Below are experts of layer 5 (counted from 0) of a mixture-of-experts language model. Rows are named router (the router's row for the expert), gate (a neuron's input weights, with its number), up (a neuron's input weights, with its number) and show model dimensions 0-255. Each number is 128 + 32 x the weight over its row's rms, rounded and kept within 0 to 255. Numbers have three digits each.
Before each expert's rows: a language model's description of what the expert responds to; "comes after" lists some tokens at least twice as common just before its tokens as in all text. This comes from a sample of Wikipedia text that the model never trained on. Tokens count by the router's weight.

# expert 30
Numbers and blank spaces filling table cells between pipes, like 4, 11, 19, plus determiners this, these, same.
comes after: "| ", "–", ".", "|", ":", "; "
router:113164124151078121148071172156080126100141086178135148142075145118120121191140165109138120050081100135107090106097154152120090111141148103109131087137147109136180154133121135179074171133109139146069119133178139047104200142097194103144103121160175112172087175111094189046104166175120120147118114127082110115113108124154137107089051149118122087168087183132143166119142136158055060172110111092122134132181135127204124149089136127165142118176102118121078131163171138136123105124157113125108136088191087100081104086089147156130119137138174111117154090108149109102168115131080155166156151090138101146172176108112182168069081095113087152160146096149125113102117145143085128145107097158129182111124182124116145133109114119112158171108093090168181124139086063173100075106141144
gate0:136130143172114191122076089140165098097086081089112117159064150145077134113121132124116108107125112111098128120162102096090150141123091147110107111124093164122145172119136109101138105104122135123146138126138075149131125074168148103149106106095121075090067183073091199117078196204196102171154152128129086136118098156164129109125149140090127068108134121143148197122107094164203125174130151120070117161123108167123106184120098168153156119233169117104097099069137138173102086125160165082142122168171161160114098140101105161143100134163113158119144128125159214055168135104107095128095122075146169152120134134139115122101158139114171119106057142137142121141143124122138158178068085052171121141130123115102128116085156177134076190109084108140117085130144082158129076095086153
up0:085158083071163169145158118124100211122192120136189132115215148142121125095172080108154130146147130183147138136073094137144142156163228118124165120139120090121139084118128107141106124113064153113133148149141187086116112183146123117147092158137105115097159117164153074099130141140153099135122097101095177104113125170107127134192132090175103143143138096083139072141160188085081082126146101162123082109152130152121096093082137116130118148093108136178110186177160140160107169115134053133128172099098140118149159133172176133147166107133118068069080145142135099143132119154131182078148152141109080140105163134095119148113057179135086119128206145175130143069100155123146123111184174184142135110122095122135183113126091130126178104144163196168112171170115189107123175114156124
gate1:162178106098143206124094126128126140120113116207155102125122107144136179195158086119090159125099146079114124110126153064127128108193126160135123101067112101142131118088200153093158101122172147097100086146136176099144114103098133148174141163121169087081089137149064135082140109149130089148081148170085201138094138090154163136141137150127162069139115133136113113166103139161089135125117100060114105104171140096117154136117118133129121163122145084125140137198094156120154084195082161172076151084116164091108117132104113136148184107094112207118082131145138132101141135116126130131168174128142176091110130158194088068135132142111142107112161115105117105123116078134059076088140083105118080122201050130121133093153184160102193135135125126145173024139095158099129092138139131
up1:104058118157125122145132142102085126112153096116109225114122113093141121102132152090132059085180114084089138129144159130126106135102052125183188128103177117098124065060137105168181128067159135079127093136129205128159079160110133111160129173177129130070142126129102175088179168150144082171139165182134113117148169096117143151103143197089099157080101141095129082120128117177101126166105132103157126139074136073072150151164121122161130133119099127185136139165122093183126190154113123117165056099092102104141128148148128106107124104104105153142139096155098075140137159103112147132073125149100112115090117085153150098125090133126097166104168165114093171143135059127147082068121126155056125074150133183181089089102148120173167111132091054158139117126103114085143113140119170
gate2:125233105137113121138110157135124108152110121092133136140100118184127211131139114150217214180151120095141138115134151086109160092207139146087106157132151085141142141172155131084145131117121116167169177112206173192162165140074115166081132075141139132144100142211144121103088059105123145181137115078099175122132113112121156126085142062094101161141141129078122119089163133111096140109138079174086111104132125127168108141092089130116118143053174129125107153183138122155086142175140134157145147153101113168132110052106111145174115075152134120132115126102127188124113152144111055089128124109120125173089134143111140117099200100157055076158120113090050131120143118190169109100090124119124162104143118139097112160147146151098177139148083150147155157145125143148123165151135076
up2:129089171078177133106165136131139117125071147102069134095065080158084121096163111142201116173119099048182135144113136142100175143156127061112126160110139103166083156135143145146110122129100154116119173072209122091124141157135109173136153106137166116075133182172173121153161136130103132151136114095096169108168111152160147161108174155102134079149137167075170112159124167159104112050160168157142168131188167147188109135146140107186145181157154129110112137120130101089050112121150123127125098164067083098081126126135124159112131131154158096146060170063162138150107149084096151067117144117147178104098111137075157153112184137107171106098127146079126109079224126168166104109126127136132176135129125142084090151158146197130193109169123138117126102153145104151144098093115139
gate3:122141101120159140178110108102114108192145189087135134107124144158144137112093130115194167153106094159073143177052085115055153141148168149172111139125121115148155137119195160163124135093122144130165082109129116113121153106191132112123142139118108132135084117156122113117104139111186117126087189101077091040081179146101176116091158142143158130113089169123109120153139160108095144110106111154048077152122112122154110113098146059120127081099121166132110136134109150082175115177199173114045139139152113099109166094094073133152122119175162177119170168147137124119112110104126137081118130132173095089129134117201110120090210119177180158165136169158128043057136218075136127125123115133104179175135139145121167161095135157132139156117134131121101094095149069086126112093113136
up3:071097078164190108142148115132153139133160138131163091095088137107128145143118140133154130125132074103099135101138081200073145127078120116138093085150181161152186136142110143117103135120195112141146111093074149152136111143142146171118108063152100114156096169197142095060091133144124112123106132097036084090113188112121127132107117111136135148047105096157174135134064161123144127163115087133095126191125114124118102099140130167065068119094123156139116162183127117119121104148185178124092100117150083203111142157116123065126144052109106103043189140194202108130134090130168098140133121105129123134129153108087104148145103135105165120146155151070117089069093120101154126095103100154104188118048118163059177122154114172141107158116152150139107142172124136142139101161166154
gate4:116099111104132120137124096112092143103106079085140107159139153153131191154128128120152119163176123124100103128106117081167127119108149133103228148083109099090164187112119112117128165122086148057163096121193148126132151131100160090184157086113015146116068156105102119162108135136152080112093124138074119077137123124100156210160137136096147135136088154087137115157139125085125092132119150179124093106110154121178104107097070109132110133188105093129185130151129188077172124119128133129168160094131104085168064114112110143188142083137078122115126115082171151109116103126062150094111170180142075118104163145124118174112057083134207105087126147153113117093045162130130099089155144145113065159125192080108111111077155140150070093156082145176134145120112114123145149115132105
up4:088074107158168126128067096074111058126157078101140135165141137147088147137124165113169156141196118190088126213097143142153114092093170120128131149088124097088135199120179118147146171091136171110149113138151186123120120129137141143108096110160130119102141140118143130143198091190165126098147152138139135063137116182119085116085090138106183114160059162135094102175064047086134146148132123130128086147116160098143122190109174116109112197154046128178160146178138117197132139112156095157099098124138131150132133122091121154094072140139114123130108108149157156070101066177141115155144067103102128145143106171092174153144131131054118101107155117107150122156133151137116117147118124130091116172147141143177102115112197091057111107175142077157178120115109084138173120189096112
gate5:123120110168059088164117148181146047081120166183166143124180154128104132205085112151153128122134127043115136143097192149131108095118133134139078119103158160136143161105158119123132152144158069069100140153129137084142119168083163169113131090147079150141082092163100151149120131154095088112132110169103119120106166080137149166151165165115154097125144156092101131164098127108155136125116106154097075094137069115056125066130116120126194159161074119210116047117099182116154153084111083153137134104102135088057179147095171127184093071133093120070140075168162125175162111090106133176181169111131132142106100137154121138092092136144151144125103119086068119140122143099088127101120120100129160161183140117134140138161085170084086121075066089143090128140151091146111094111153156
up5:113127194098154102087130091130112138162161086100090175065070108164111121148083077123108093118127126229123143140137053107174107145073192033139160094108100120142118184157132118194099148098103125124104147095063056131127195086165100127085129141120082105147125121155155145123121104109074224163145119156133133073124153194140145131105162117101165112167106126159123105086107123135117100106088131162223102141086179111113165124122167134132178100091130151094156154135125133143102143083142164135110115161165124151125142086112147116045160138111177094154098104138147128130100099086137156128134126155111150138128130073111128130122106136121107076139163131147173133200105133102128160183086143124096105103050130189149098095102168112098129164105126118123146148131177163183140125153180132
gate6:126104126178086153149113173122105118133052133163127137179137124187080177129098119119151133132140174172172117139082132094061139127124158135131125067073089129127136130045157138111134155105130169093090162126088147128137088083097064148083162144153103149101132087132114145087087104163191131150166174112133081076153073097160125105213118120169169088139129153116130120124146147144101086175193104159121082150167130098115125177129064069131110092140196113173081102156139128102153134131128129119151163061136102134151159135142145119072142111067141111150167055097137128093107088135063125162124133154108108125122151124083137091123052170105180109136124097159123133049060115157121169085110070141130125101163108129217140140161136122119171133111152141135141108115112127102154132087051156
up6:087054080122099078137101139126087156095076169125110179103149158168092175142077170132134107114127143092124122109127139142095147112181135087133103090134104168153111135116099153137124118137102163109110111132119132130156110091134123112135129112144154118151150123140149103143179091212132123137154100123178095067129140158144120103161064126176171034149134130129097125131185216133164122095181139087096073127211160104126069112203112118100082069111075139117081123162139097083078153055076146160124106125159117109205176076104161078130115141120154139118127146134107111132125045156130175122110108137098094109131133150110180084133088150121178185125107097164115177080098155160102118106080103152183145132132119128198104107069150152107096094131175124073166129086091110142154129131141147
gate7:134172070139140117112149170132056106100135118142165154186120098094085145130090150197161158181085077095138144142069165128075120066150135091128086131095123157101149124181161162131173137128161104164196113137140097138110163117117188118139141150116153166149210118140101094098128125157087167164079184117085149130133160157157160140130099159137169103141144092095102095117146121152058110129088137119125138135082117168162156083124141179118116088111072123124084043126123148135109132139177201125036129143153149215085158132121068113189149120113131112148101152180122144111134124133119082131118101152106091161126135093131098134121138180153087077117123184112085090133137099134122168135116060044169079147144141128115128114163165162148157091124117100078160123135099090167156128102143056
up7:060086122158123147074118111171145117176160100151173144077208154194126124099144085147142116138192156116159133119165129166111145146106150149092148177157141114121090108088161103154113085146097098118077151128139122126151139068089139120120149132118129080128099096153153113089182000102120095064167035140130095168104087156192115128118159118086116175118207135118082127138141094109134106163133128137185111092134167130118145194119036122114171132131104136147158166128087120131124122142077069111173144106123112139143196088090154149142078093133097094114122135098139070182151138122110137149143145135152106111138141128138121135107142175100075162110186130143156087123082127128126123209121149200109139119147133163110124195104107104135134118131157080152149112138169169094095134148073135

# expert 15
Line breaks ending wiki table rows and separator rows in election and sports tables, plus copulas was, is, were after commas.
comes after: "|", "s", "It ", "|---|---|---|---|---|", "there ", "There "
router:140150080116076135135073135174159107178132119125112137166113158148151145147116138170103115122112102089117107112127196169104132146134126119081180130134058121156189116108067118110065137077109151155099126074144102117138151126125103101141060102168180101169128155107110151152203130208075181129110121090114117091141164151155138125171076183102110159098113078113176164088120122115057118201141203141111119146134058126178098182198178111170070107150157081088101107136130126133081114118135093116121133078169088113133145111103187164133094118112186159123145083115097120116107107138082195154086119113107144107149137109127131129099110067163099106104123144087108168114113122121098150136088180077175172171150191141127131119089089139154113192171122160159136079159127102166160099151130148
gate0:092178087083166067111067127059203121167106183126110168108138123108134095127166081166157091134132107189116082076122085156134090101177141096145197126136157106095113107118120131150116166114164121132143159144171084124105168132158167098104111121166135084190101173078163137158145088145077104119140120167073167116096151138116108114154123143111152165147124087105190117171143130086183178138135158120092179126108084140126149159144168118185101143128133092140067147143136104086120130123083162153063109132124143095110154122145149120109147082146125067102137110108163151136111144120136146101056074115158026146070131119066080178125126184129089093121128145146145158122112147106086121171165141137140130162155226170157141142103146141111150129107097164136164142120121179192191133116078174
up0:100162124118165079142088127112110114173129157161085127114135148129112109146150106130149138091126122128160065039188105141150082151187150106112164108153143121074138076157122145156095141148181127123162169145155108090115157162108153102104103112126102134175118126071110116218111119189120110132147118109082151110115083127128156116114150112099101155167139141122135123123090158130167146157105145116147125192170088130142163214173171134089065087127127071140073151147151115134119161135126146144084179085131090079169143108152163107166127126105123084106139143125119185197129119098065150108064088160159083176115103127082099104192111201127100105077182150171138136185132125121096097143143138157132102142163220122142133103081093090166178087126145156113099104113124192147181075059131077
gate1:117065133142160125112098084172169091160104162111139108104132136136124138144126143125103147094136131122167134142075154147084149154100136074142126145165120113139056135094175153108120168136168040123091111145104124136103147131100115083178167160060125125114109114083151130093173169179163129156201130079112126128153112125087157118134113134116164156076157114105094090103139104117094123158186186170100100126150129133186089167171189112118122117186076068136062119162112115079105134155115159117097122123186139119155135120083121161099066141122168151086120101119153124106145093173126170126105142167131118072062135112174097123059163097084058118155114130142075155136120191135106121163095197105165194177085135143171141142083078089174080143098124098161107142106149117184188097103080089
up1:065139141182168182153145146171083163132180146155094127115122145147121109166097103153110162182166163120030128127148149159096157125150133180066134133135183106176170128149117173106091138130108128051147102118147138145112087138123098178114067081225132174149131078162087152169128114138089104117138080174153098078144126104225175095113152141136154118216147140182111120100155149222163179119146143097092136121127125182133145034121132095135133093089134177136151110123164105149133140074156132118093139151110164124116156197098193132172146151142160129157100106151125129091126129130122149137092157148137201089177053161166147140149104121141127149139111194118126087106102056133093111134141096131138158081142114133129150139138157146106108124146162139121116108104128129132101144082146148
gate2:115103116129145041148068114110146104099104129156112137110122142097108114098145140177139158133118120112170149181135125160181146158174172115108142085170092183144151142126125106116096203140123111145073091119138132160111180150118095141141116120079161103104138164182151095118141159240122145129101143157178162126103180131122113119120112083182082139123094062093108124159157147114179138135129101183116063125126083078164104115157177084155131134131124188096138107130176184096104123078106149162163169126154043167072095138121112114064158144134136075105128166192142140204148134148146113136090143119139105143133160147137129100120130149138161112160103115080154167137132132138112117136057068055165152145094168156116118161140121153086047132098133137120145145081047135074133062183133098
up2:103153069140123123129064076060162112135128130116112156155103190166103137140091184170120127074149113107140136139109170160115102187161126138145123160096154186150103126201158141106074152137190045118137102122110103094099188150165034173107094136103113161102109112144197077138081127162137188155140109188165116155134156156137125143100079082155084110148124101116180126130181133126171095156115164165086138126119137088110171090174127142098122137048124129112129118126220118133089096093162084094132150102216058165133123114152142153117101094143189169076148152184133138101075135097140137161124107104085125101134063108131116110127125150160137149088118133165161163166123146145137073096137109124124156119117140082118150094086112139151129145136140086157106142105066124075167109170093127
gate3:119118078118143167118077135103151088135169156140064130129125136155133194151103118254157161136145090158133165114146126082097112128076114092078145138155184115103103121127173118120118178142188143071111130115144132183091179121102119094114158121168130160164118167101170145096135099152099162131191119118083128147118131102086117114174094192143091163108116109098160154155153159107123156159136113103099139128125171194111109141146166140114138172102101054100076127108169125115201153122114170193124113123145168133123113072105160143163154086135098164119132116124162066117163122145201140107120139108158126124153068069091172116152092118101111094123131114222124198111096068102127138160122149146122103120041213123118195108170132135128112200142118095155088126104116109124164134156151119
up3:114094152132162143141188130131107059056157094095170114191140076097095087142103093094138074129104142096141104187125130096144149088197174159131090137105111131102116178096085115148190070132124133104179100199113082145118098166134129138121131133154068088139116130147115194160099148140103086127127152090140137098130100154182146141107112143161135143174117118171124184188111090152134119161138108099165129079138096123120141137119154108155159079099142212161142059099150115107096173136179156167157097169088101130128135137131065134094174126130110109151142161140187133136113146135089072172058176147107103097088184165137140150150157092162182115161158138100104092155165200163099096170122125114111139171172135074176137221114105111092083079124084134129145130155136127166137123132089157
gate4:140126160084125106171125161095109127109132101158107110117168096109083194128149156125164117135119152102184125096108067121141171121130132123148118157142113160150103125081098088189121122187097122158084124055112120158146142126142122122144122060182133138150150108124139151139135164147151114163156166102165069066133122164129139073174101169123162135035113128139108116110101084111047122122131187154047090122118070145130125135126157105194076116129105105142129135145167203118115112117107118085145128040107113200124081154111113192063181157095139137144203101116103128157106122154118135097114091069126147184155101136057124133065159136154143125099139130097125148124120160115074153185105111149109122140165047126134117118111083118131088148157117099115185143076118060096162177071142165
up4:093087130112122120156090135068143187142095116176122140117123106099094212123128127135130125163125175075105115134093119099134130147175135110169131108140068158130131107104124086131139173166115099147165142141170108102117146101152093100127079082095155111094101179205147113129145136118110153145115133116179053071154126103091122040132121110118159144086158117132041130129192089080073148146121176152090114095124135178157085114075184105165070106150092126149164128099125184124094136128162188103139102110155111151118104162156106125117153120112071110120200137166119184086113165131050126145117179102141146185131182107087125112081161132127129096112086159131066114102109150147117153165052153181148086152077122099183147114141122142176150194115128168177167152076114083093113149153147119
gate5:117181157084119073093186122127141189088092128108113136151138168137145055121116098093178100073101118116163160109138042137110112154052125032101118069120165121127153153117104114130115114145115134120195091090090143086056107122129183090120163118108076148154128189114136159171163152098138103125137120166073070095136147129182158162088156167116170144159088122096113112085070151125146111155092199143109109135086110156084105048139139130121203154169116136113124153116125131199099097114106166083119170148123112109090127135163149106140122104136114120089104095110164189198141098079085195175143193150134118118156152077119130122135116096120123158113105122087112129121117115128102136065124105160129198127129125083135136106070171163125129153149124173134119181129159100163135118105134182
up5:119108129192129137194110176105078153183174128120120145131145115100153206109141163177102135148199106084086127149135146112157157118136176163167142194113072135119140117145147153172158122128154135165096150173198142109140151109108080144162104072139159139101141095168140131116080096097089142107162140081133133166089067088078129125161077035175048104154163090148161097122155166152120175106155102114114123191116140077104148168093082122143084140079185093138165117139194120125143167137143074111156106133161126143151110169120133127115123172096110092125144148129076080123163111135185095107140023134093130123169063146141125136089131138143119089144153108116189112144136115168155154159171116058103082153114095191124150143120159131166139117119123126128130060159122167086136112158104112
gate6:100104123161127129119133125134156087177137144129128123051067130136067174127151110172107167105132171106119100136103105115148148121132144131113150133143110166119185119083139125171118151130102161109120157130080108135087119118144113062094108165171164149153124174150136130185097099195133151175103116146135101149119113159160117101105108157089085081084187148121191160083101118123152176104189157157112144123208118170183088102183162082192143156083149091127103164166098152119066098095133139117100101147150154132106131194129178158127132135117126118131131076127108112149167152108094161182098085100175083163193138137179086145042162116120134054111129134090151161121148113104125160074127099140103124127043197096154123059086129155109067148097172130092118173161182142124172097171134107
up6:132091128147112146060112114152106191144162157138160137170115159150122124180068107097147127129061060211157102138163080119102167128172124139142052164135104072152138182147105117046110112128083150089116122124042140173140166121131131186163140135097167148128078105154077144137201127071136123115115169120118145152166114133160132169138102098123134129115202174149114113146144147119149069112081104119146185129067100114129152116144077188216125099136124124166132115124119124163124108131114071170105141100132119172160114156084133089057135104121093109104068146141107099135126118122156129103138105171137141108150105092123157170170101112105152160102136124164126097140075106131178099148132100156121165128207058093146108128159163123181190061109143095151090066144125167170115110112130160
gate7:156132065163133091117120130110106151161138152203138103110085124126062144119128132133083138113118107071126173057131150117126214154102113097194168098190067122106162076140128101153110201134112136176097140108160086123151177108133154116151114121162134126072162121067149167153106139108069092073097152117113148089059137141110154165123138167103145132102201155151067112153144113053121101123179178160118125145168098118126087167172123111109143131169111121135101120167125044105140127113122185164159152111124081174127129132130130143106099147126111113163211121114133128076203141078112139083178159164155132171132095188104151120130131140147170130122100130124147087146073131149149181132062190090101166124105216129119165124125171121161142190140105106133122081137084144108122117114136106
up7:055113112111104144126041132083101183148107162115124153095117164100083131132183086134193158133172107103100127164182109068176110180165143175048116139145063168127108159119141126142086103136082137127134155128100078108134119127099138101151135109165129191145124187073136075099110079147141110095096101130125125133049082191129130109050152148102079125160080124135073051074139079119126109155158153153134163144102124117143126068105141157152156172173095202188097161097119139136152149109113117136132077136155079061109099080095071122136120096113125116152129120164086129162098128140135115125075080128125095047163145098130119135155090177111159104136135133149151137129122133151156079095145161055120147074087141178122108105100122154171143103134139125165157126122109174106169153151120143

# expert 19
Digit pieces inside numbers such as years, page ranges, populations, vote counts, coordinates and table scores, e.g. 201-1, 14,98-4.
comes after: "| ", ",", "201", ".", "200", "("
router:116150151140118075117101106171105156106111154139166169163101145104170153121149146118169135099109093124153128094163194117114006153138127125122138159156114149135161130151124119149170157108115069160118125100168110116116131148115148139167094113082112117135120103167097162110152137210090149172093092128097126101140124136142159138186135130120135078161081116128135155120138071110116087206151122126155124124163061173156114141119076093216095119125141101094129097157102140141137116094115061153151114080185093148179123126158124154175103158127147099128103059118171099134122106135099154146192089090175116116164189124125108157111081069132079121151161076179089125140176131134126183149120118067119193156162184145073152123074140166185175188169065108102141172187109110110149099125187139
gate0:129147102152129134168101138117127070103158151112142117134157121166078179145139162122134167106136070090168160107177134169186165111145149164182114124106088112121127118122179091157128134114117120091100112144127112087082105143154155112152091034087184130139130130154165113142107124189061114122133094190180055121175149079145149093132134093114158062104105180080145090159078145093175117096060064101131161117127114181080128133159101118089092103091140067092116192094093133163144106078148066159055196136100153125134114162179090153101136133097129083101177145092160121177139112120120089175159127151091107169137093114101187156066182139049139157122113125142185129116130082116124145143161110128139143116130139161147149106092136106120109133146097148127077160126136092124102175088150076
up0:109125124124176124164117154180165183129116095154144092097187147116124129141133106182059165142092200120052069205142169077134121130032092082145119180168129119157161132064136081132178158083187101144177140109170183127100085099131120125156078156146115140160179133129079138127132102154124125141105138124123143094094110175119097081146166102131086166126086127124074133157166090158121140139160118146115160136161121125146104129109151118137149146050092113169131108201086140107143119132160107136133142112127123099079148127052173132162102154170144154163081138112165085097089154116106063115135136126143144160147054109101113147135098090137158056123096135155086130175169124098141100129134136182068117128217087146110170142094166157097168134175155102100129136102128149106143100149181168
gate1:129062133131121134093124094143089087164064161109125119123144164211185081065095137073110090114086146107138131117092103141128053127204123088132141151127105095145125127144055139128120086095098117109142133184159108106084077199137135152160155161132146133146126160141127141107153144119140168086147153197116101099122113176097145135205105102134104086163142096095089060087143165097114119176147158148148094157103145185164085179109110100120168104115103086135152098137107140099100160143120122096129165060114101166148103163150160134106134123147142101081152141145133123147091101092099161100159139105100141059131132077134145094110129075162130204178101099116146166106136169103149178104178095138163158169114215171132124129152075142143073097106138174072186080137079108092103154119173128
up1:094124181138081086110144120118125139138114100176118127095120151126128109111126114155108111093136111108139116145103155089139179123123166136123096159159131098153155114132172114151092160130133133120092155106095119132126103121120147018065190188143118137124141144131175162070172151067077050121180063075103147140145098138183135088120133152103121171139142166073142154135128190069165116147124137091114123161100150170171156060129138137145139110179147187127141142095173121177063118127158111180080066187157159070127127142155172096152158155164161163191135088112123122110118143101093101128127140133135184149085104119095141192131136111080128116155173128075167139105087140109142059122059095162119143046109151169120091119076153146179139113118106081177118116089142213129104085139108127
gate2:096093084180151120141185103143035118151131138121139127106151125151090120145136091072174097163106154093098143129147105081157119122149136069133077101100096098073091093160154149128140091131107127134140105091125101079098157173190066076195155110138159144149133180122124106123155129142160142178148142173094177130085116097122177141192101171100123153071133042108127102112140144150158144091134105108152128075177106141137144113122105156125066124116169068096188131153159137103150111102133067134130140199116132127100136156105153124164140129065057087144129124142142099117152121164120112148088115165062098128146133098095215054077134127144192093135156142149080080122128124130152176148124100132103182151154124180091076081153125108172134054123135132140153171129093151133171095154114068
up2:173107111105134130106116130118156108081159112107162194162142125160140085121131169214083172113147120142160157099121133196084136119122117174165122100145135160193151111071084108101079130132109110121093100150139121147099156122098130189120120123135128151166142124135091121139133111175090095112117119145147136125202144111059105088117217112131123126090107173151180113160122181115151105095049157144129123112118178111145189097130140107126142141109064146123098106126059137135118124099058136149106119106076080108114158072167111108159135162106153147102104110118139153102127114032176121183101132151156089153105160164099122212141166158139064174161170122099167153099078117111068133146075158128115093083133138072142145139064138160143135146133169059058082104069167131126091146100161116
gate3:075142106124111142126115129169151146115181154054117140099161108134070085081121165062093167097108061102140142137106125117106114141099147135071095122120151116166149140061152138159151173075181132106148153085111141101135103102135133044130119121109085061143084145163115100174144065091112129131202100146133119145100074137116205131104131102113160179140123126110141131153124125123086174143091125109123128179153127081083099130146139162118180110132129155080150079116131080112137121168113135155136148115086182104149126112130162135104096129136149086142129112098128125118122102133146140212150095107195126156122133075037158165117063070114077053137153133101135175153163219102104146121184140146079104126100147188117134166108087137128099115168103096140181094124154057131158120067157081
up3:116195144072117139119153114091150157129123134114140098165131138125173137137212100120136197210141123131116160094108075050140158132109159138121064079169077094155128100092111167130141127111171131154136116115132140107095100162150159105145078112139150144113166123157070148127153143127157150133155125125106090118101145136127135116127089151146111115178129129133092162078126100219109136189076136117094116144156099108054119106163054096093164152161206091131144119080149131111160168194153107125129138115141098076140095195115171149128129108099123179138109120086099102128123160085169102142151080154117092175143133138140133153092129158103170127153068196096058074151061118107133107128161082134109095178098194113095159114137185124167116164125136152104144115057112139070148043118120165
gate4:107136111157125116147102133220115145119161146136151127073147141094134122148122157159074148111120101107095136097156100130158086130101128117145179185108091143108208111102137113143154127151165129163065133099186126104128091137087153128125089137138189159160094133079191127133159135105094105131083149155080132131149101173139100151120133183167121086099130150071135135192125096121141092126084167099067150165126109071117168156145089150153166155095102140139163154135164149166135137128141111115109162131161130154160133148195136075147110078114151163086064103076150115130088132131060160068146174124115132178114131136155144131086153099176186085176106159123159089091102072150198055156146116235134084146148134210115123137061075141137171066104160139089101127095109121101124135093149119
up4:110124110133128120143081165124095094115167150153107186077118171111156114058096141149106152154093116134129143068129103149172118109109090084176160154094117123068075142170154165152159167137140157136126187122144120105098112168135146120132138094135173130150092146188181133170111166110116140113163149095107137141151085158171090149112104096069106087063143085060140143148110143133116158151035099089105127171149134103138168120084104185103175126067120143198155117104176147144080136093195079145126128126190098134192183176165139090179140111110117141104058121090198084136147169107079193105119089166080128129078087135140140137107161139069193124151160113135124120132178123116221138118120119191138089125085139178127138106116136148157145081117137122113148104081133137101121115133142159
gate5:147101086174050151132091163105073123135147108098128136169151161227160132125161130158134114170174120122119128080127092067100134133161167138127150137094114116081126083102121091181120106149135112099163135126137133161101127137153130115090120122125114135130148184119166147137167130127187164076121150063097181123125090186124123138167152112114121196147098064124164116134209109148141109155190146095187143137168119188117138087123103154159150114133167093121110131172117136075127103133154075139136077101133056116170176161192163091131110145101139153124119071106157099107092109138136105104091070113059114095203121100138171100131150160179163194155152086172151131102107172125146128042147140112105140150179154198100104125100170174153165082090124108099087104121184162171135141140118145
up5:144055068185146111090109143109162094087144124157162099138175150182128150157103091209176176149093159133115131102201192139158155146099148138138127137123131142136182125068062121134144108122137111169166072120123180141105093108138157129160139142116100121032171185130164152108097089143200152192163121095097143126107121097134176132096045108130148127163163118193119129108087161132112112089086154140164094047159140146086138142164153097130138119160083133102125106120069114090168113116083127172137222144141149098182151135087171125104146115148020154166186152119081075154105100113149149137166172139146148143105086130131163074136129155178122120099145136173165098094153093157129111137120136131100163129107129131123102123152117137165119082126123090116130103145170122115093153120112161
gate6:106092123165163138078122107158158147126142137154115068131125166120116138110071131149143136098129174141171119168135106110150157142078174147140155179129120126157117166081217100142163109103105088142133086080093177135179127180116067103159141149121126217124118111109107164123150138118172149122116075113108054065125187138113163153141145039108129171133118113155152162163079169130146114122119116166092121084121116142136068071160097113124137100133090119160064170143142105146138122183155106141081119106156040114154208111157141102176099162210076140135131182126163060173173108144100098114185127067210141098151106159074146126103119152118155169102138115132149133136099145119116126151143158122090195151130099114135138177052139138117085140122142091072161098120123163141109151139125103
up6:166120149146145133109133152149115073142088183123100124121138168098094128126145183127165150106150109165127106116166169139102086213094200118151137170134104169127158132157140119115142139134107177120161173109059137122173142174136116082129161147139126125065085119141137159110073110116097184154116083133116110103158119132122205156135109093099134118105135083180138172138066153075053122118122112124126115138190124125110070118093112148165161141151121153143028160110124090164125097101156131127141063074129076102154196108091127094153130145153123180113210169184167123164128090141147065075151097146179091099151158159033134131080102167076106189126132098150165108157113122145121111109147132145110198187109096106136171147128164081156102152095097115113118153156135128161114124175168093
gate7:110112125147125164097162091138161084157169110085145188160121144157150113158166113153136129132114109074155138051113165141162100093183125114121099102166121161178173133101164065061142169130100164064110103158134182124130134152104170124124140157139147107123165115167087091162098094113113160093149118098184154159201120164091196084149104148069105102153093134115064079133067127086166090079127114138092171150108115109088102098141134162123115174088176099078201080116111132127124088114082158103090122086053123132121110190142102147153107081158138180118108152135103165127097088100164106072112110153119122109100211098149100101131154129105123108089112126119169111136126140119163168167151120107082134175131156090096154109110139089092106168190131067109140083106130091128108102075207114
up7:150142111081093099182107148112092145111091149157108093124074141103076170092108149124118115152115141162124095190141077129090145173079140142142171162086181126069063108156083193149115091135156113171112141127128101130090111135154083067132114099119150163164098158056180156105145139133118093182126143139081082108067125090179045166085134104149139127131179104120201160132146156170086160193141146137149083124167138141148139156084117093133171049128087143173072132121162168137124137146173078143114136149238154135166154100107149144122124198098123082162120125128134109116135164141089171175160138107132123120132092166112151145141106120152087169107148122169090168096119107146108086120101148159182109080140120157144126125156130151168158069057130166122118175128107152133190137161090125